From a checkpoint of a small mixture-of-experts model trained on Wikipedia.
Training: a variant of Adam for the experts, 1242M tokens, 9631 steps.
Below are experts of layer 7 (counted from 0) of a mixture-of-experts language model. Rows are named router (the router's row for the expert) and show model dimensions 128-255. Each number is 200 + 40 x the weight over its row's rms, rounded and kept within 0 to 999.
After each expert's rows: a language model's description of what the expert responds to. This comes from a sample of Wikipedia text that the model never trained on.

# expert 3
router,160,152,186,297,195,181,185,193,179,201,227,235,212,125,202,218,172,110,161,283,252,203,128,110,204,190,241,161,215,189,240,196,100,241,264,157,250,206,253,234,151,196,196,127,214,203,214,212,114,150,184,189,216,156,207,201,171,169,233,229,176,229,172,170,156,177,189,246,212,226,206,216,198,237,138,151,207,191,185,104,210,241,245,245,183,243,240,196,191,247,191,238,205,145,222,210,200,255,148,238,199,194,176,172,208,183,193,224,233,176,163,325,223,196,49,173,235,228,249,179,164,121,244,88,188,233,205,194
What it handles: Complementizers and relatives such as that, who, whether, how, said, plus colons inside times and scores like 4:03, 5:16.

# expert 27
router,194,218,164,221,192,159,154,155,212,239,238,250,194,180,181,222,206,146,178,242,178,249,203,225,228,209,181,190,204,157,178,212,149,229,211,147,243,146,177,208,230,177,232,227,196,170,202,192,177,176,196,254,223,149,187,235,219,239,209,306,249,199,171,228,154,138,204,211,212,237,213,338,188,306,134,161,231,210,148,136,214,241,154,235,183,258,188,139,211,203,227,221,198,192,197,219,162,186,170,201,190,215,163,166,193,187,222,270,218,185,183,234,221,230,200,136,215,221,270,213,161,177,267,101,191,153,216,169
What it handles: Album chart tables, track listings and film or album credits: Albums (, Billboard, Hot 100, Nominated, Rotten Tomatoes, line breaks.

# expert 30
router,157,149,196,255,145,174,187,121,141,183,292,227,214,148,205,202,205,174,189,217,219,202,196,194,226,237,273,162,154,116,169,211,104,249,196,209,189,113,159,227,177,151,186,144,234,193,213,167,169,118,205,269,252,173,216,242,183,213,260,226,250,193,169,283,144,200,196,195,200,197,204,260,253,251,172,197,202,217,232,158,221,242,213,212,228,206,132,156,220,197,204,179,222,194,187,217,201,219,197,227,134,203,122,173,168,149,186,246,249,170,180,247,239,245,95,196,187,189,261,169,213,192,225,195,209,183,173,201
What it handles: Infobox field names and squad-list names in sports biographies, such as Born, Died, Residence, Date of birth, FW, player first names.

# expert 24
router,144,152,181,291,143,157,178,167,121,133,233,205,217,127,190,236,209,211,254,235,263,174,209,225,150,207,233,148,225,179,198,172,160,269,152,133,176,204,195,226,239,146,207,154,239,212,285,191,155,195,202,277,255,136,215,207,184,195,235,226,195,202,170,219,168,195,194,187,184,206,290,271,309,192,121,184,176,185,236,176,162,156,180,175,189,190,187,155,224,230,183,201,222,225,219,162,171,215,149,210,136,209,123,183,250,172,180,309,182,217,125,205,266,224,130,204,178,210,263,264,170,184,266,163,189,230,180,207
What it handles: Nouns in titles, roles and institutions followed by of, such as most, member, President, University, author of, Order of, List of.

# expert 13
router,174,212,157,255,176,138,147,259,85,130,193,164,229,168,120,191,154,238,222,273,208,200,239,205,252,217,234,158,202,146,208,162,164,231,254,168,220,162,164,275,207,234,216,76,234,221,239,172,128,115,158,269,272,86,217,237,179,200,226,218,216,176,204,222,149,218,175,235,204,196,177,235,264,269,131,208,200,197,199,80,253,202,198,215,130,231,154,153,193,221,237,229,192,204,207,217,112,302,249,266,174,226,117,180,232,208,200,222,225,196,77,195,182,247,143,173,134,220,231,231,161,171,280,131,182,194,240,234
What it handles: Pipe separators between cells in sports results and statistics tables, also semicolons and country codes such as ENG, ESP, GBR.

# expert 19
router,173,177,202,255,180,100,151,124,127,184,246,173,266,158,202,184,183,168,156,268,223,207,259,267,185,167,269,227,163,141,218,196,146,236,221,232,228,155,178,220,197,176,202,158,239,223,207,207,162,213,201,328,186,172,215,169,201,246,168,208,161,235,155,259,202,232,177,268,244,170,242,220,273,272,161,160,226,216,174,136,218,215,212,234,184,200,266,133,228,232,194,205,199,229,263,197,213,208,211,233,192,239,149,198,260,156,191,185,231,161,111,286,217,184,130,157,165,160,247,156,100,171,257,155,159,175,201,169
What it handles: Forms of be and become (was, is, were, been, being) after a subject, as in it was, he was, let s be.

# expert 14
router,158,182,221,249,266,173,148,164,159,232,271,259,214,193,220,237,250,137,247,255,198,269,201,208,191,196,159,229,173,157,184,174,119,262,240,144,200,154,161,244,177,189,179,175,259,231,254,200,201,161,200,220,242,133,154,208,226,192,182,216,170,189,223,223,248,140,174,244,201,227,167,215,227,318,185,202,159,133,236,164,162,190,225,172,141,204,187,182,253,195,241,160,248,187,194,209,168,238,155,237,162,225,147,134,207,185,160,280,218,101,195,220,183,220,147,138,191,239,235,196,137,109,287,135,118,176,247,224
What it handles: Word pieces and units in technical text on engines, chemistry or measurements, such as cm, mm, sp(herical), Bundest(ag).

# expert 29
router,170,177,156,339,157,129,193,223,151,146,232,232,186,77,199,251,146,214,164,297,243,224,194,205,216,283,225,195,189,213,207,189,133,229,214,202,237,105,168,268,223,200,234,150,270,196,282,228,229,165,114,243,271,157,214,229,212,208,248,241,254,176,153,253,196,163,195,211,163,197,223,239,264,257,122,177,168,158,205,153,206,247,119,226,197,208,192,201,173,208,227,170,180,181,235,179,193,260,164,181,176,192,197,119,232,242,194,184,207,217,123,227,253,223,206,238,169,153,254,181,253,175,260,140,180,190,208,163
What it handles: The word as, male first names such as John and William, and odd name fragments like Ar-ar-at, em-o.

# expert 28
router,205,127,259,263,139,178,180,195,158,154,312,267,188,127,139,212,210,229,212,237,212,175,149,186,170,221,189,211,208,118,230,111,187,294,199,210,208,226,237,195,181,186,230,230,293,179,230,137,136,176,196,288,265,230,142,214,172,179,189,239,198,191,146,229,166,102,233,217,203,206,192,265,263,248,189,174,221,240,220,130,187,208,206,229,129,220,174,177,172,198,179,196,244,195,226,269,121,271,243,199,169,242,118,179,198,119,118,274,229,209,171,253,222,185,112,168,240,266,280,216,194,188,160,191,118,211,223,202
What it handles: First three digits of years (199, 200, 201) in dates, climate-data headers and citations, plus decimal points within numbers and coordinates.

# expert 1
router,203,183,178,228,207,156,177,207,158,222,205,186,232,156,213,211,197,195,182,231,240,204,195,191,196,260,241,170,233,204,224,180,171,264,183,214,191,140,184,224,270,191,219,142,203,176,248,179,188,179,172,231,238,168,159,190,206,146,257,239,201,236,88,186,214,170,181,209,158,261,196,238,264,254,141,221,256,148,215,123,196,231,209,243,160,244,179,149,247,200,218,201,180,240,243,253,241,214,170,228,122,172,152,198,189,224,216,296,135,192,130,252,229,226,143,183,183,189,211,171,176,178,154,190,199,245,255,168
What it handles: Sentence-ending periods, paragraph breaks, opening parentheses and clause-linking contrast words such as but, although, while, However.

# expert 16
router,171,171,169,219,159,191,201,181,163,167,246,167,229,144,136,267,201,144,123,205,252,210,150,183,170,166,200,160,242,112,235,192,194,224,127,194,202,180,198,226,188,190,233,187,246,223,215,191,207,188,173,240,216,167,148,119,220,202,265,232,247,227,134,234,204,141,228,199,228,252,210,242,226,218,124,200,264,188,158,172,153,202,195,238,196,220,223,204,216,244,210,146,212,203,230,271,190,243,242,174,127,168,188,224,206,136,165,221,195,200,201,195,161,203,187,209,236,190,235,189,222,123,210,222,228,147,226,202
What it handles: Plural group nouns and listing words such as students, children, including, such, those and percent signs, plus mid-word fragments in rarer words.

# expert 15
router,164,200,192,242,213,203,204,94,183,142,185,292,175,191,139,218,132,167,154,211,186,280,155,227,179,281,268,232,209,144,225,228,111,244,170,185,218,161,220,197,194,190,184,159,250,220,246,173,210,213,193,259,236,173,166,192,254,197,193,216,275,174,136,245,185,174,176,226,203,207,211,237,261,271,190,199,197,208,246,158,227,200,195,181,201,224,209,160,207,264,199,208,187,209,243,202,141,277,244,228,158,223,162,176,240,211,155,269,177,172,139,221,231,215,182,182,229,204,267,199,195,202,240,181,215,264,262,217
What it handles: Table pipes, section-heading equals signs, closing parentheses, quotes and apostrophes, as in == Career ==, | 20 |, 1981).

# expert 9
router,145,197,179,252,135,180,190,158,209,195,221,213,252,152,204,291,159,136,180,239,223,223,187,203,192,217,215,173,146,153,223,173,229,316,242,170,241,106,222,269,251,154,259,164,250,203,216,219,175,162,181,247,257,91,137,144,165,239,292,227,246,179,179,243,156,143,239,117,160,219,115,279,196,229,106,171,217,227,151,214,216,217,175,227,198,166,164,197,270,245,187,184,275,270,217,179,144,291,214,175,164,181,135,164,218,190,196,207,206,211,154,267,195,236,114,154,240,224,294,200,195,175,208,212,148,147,182,199
What it handles: Line breaks and labels in infoboxes, taxoboxes and election tables (See, Species, Country, Died, =), plus odd mid-name pieces after diacritics.

# expert 21
router,185,141,144,281,209,193,210,179,183,190,238,210,205,165,193,190,220,136,118,253,153,224,196,182,217,252,193,165,191,174,147,180,136,255,214,227,236,144,242,242,222,153,261,169,304,236,222,202,224,126,200,224,233,215,173,225,219,217,244,279,179,191,179,255,207,128,227,201,207,267,198,250,251,328,135,195,183,170,237,133,156,199,205,196,156,207,147,242,307,208,262,228,255,177,275,145,213,205,155,166,142,266,166,177,214,122,210,264,209,120,191,244,202,209,81,137,180,220,221,212,164,187,246,143,134,208,198,224
What it handles: Match and election results wording: defeated, scored, won, against, over, country codes like ENG, ( before l), ±%, Turnout.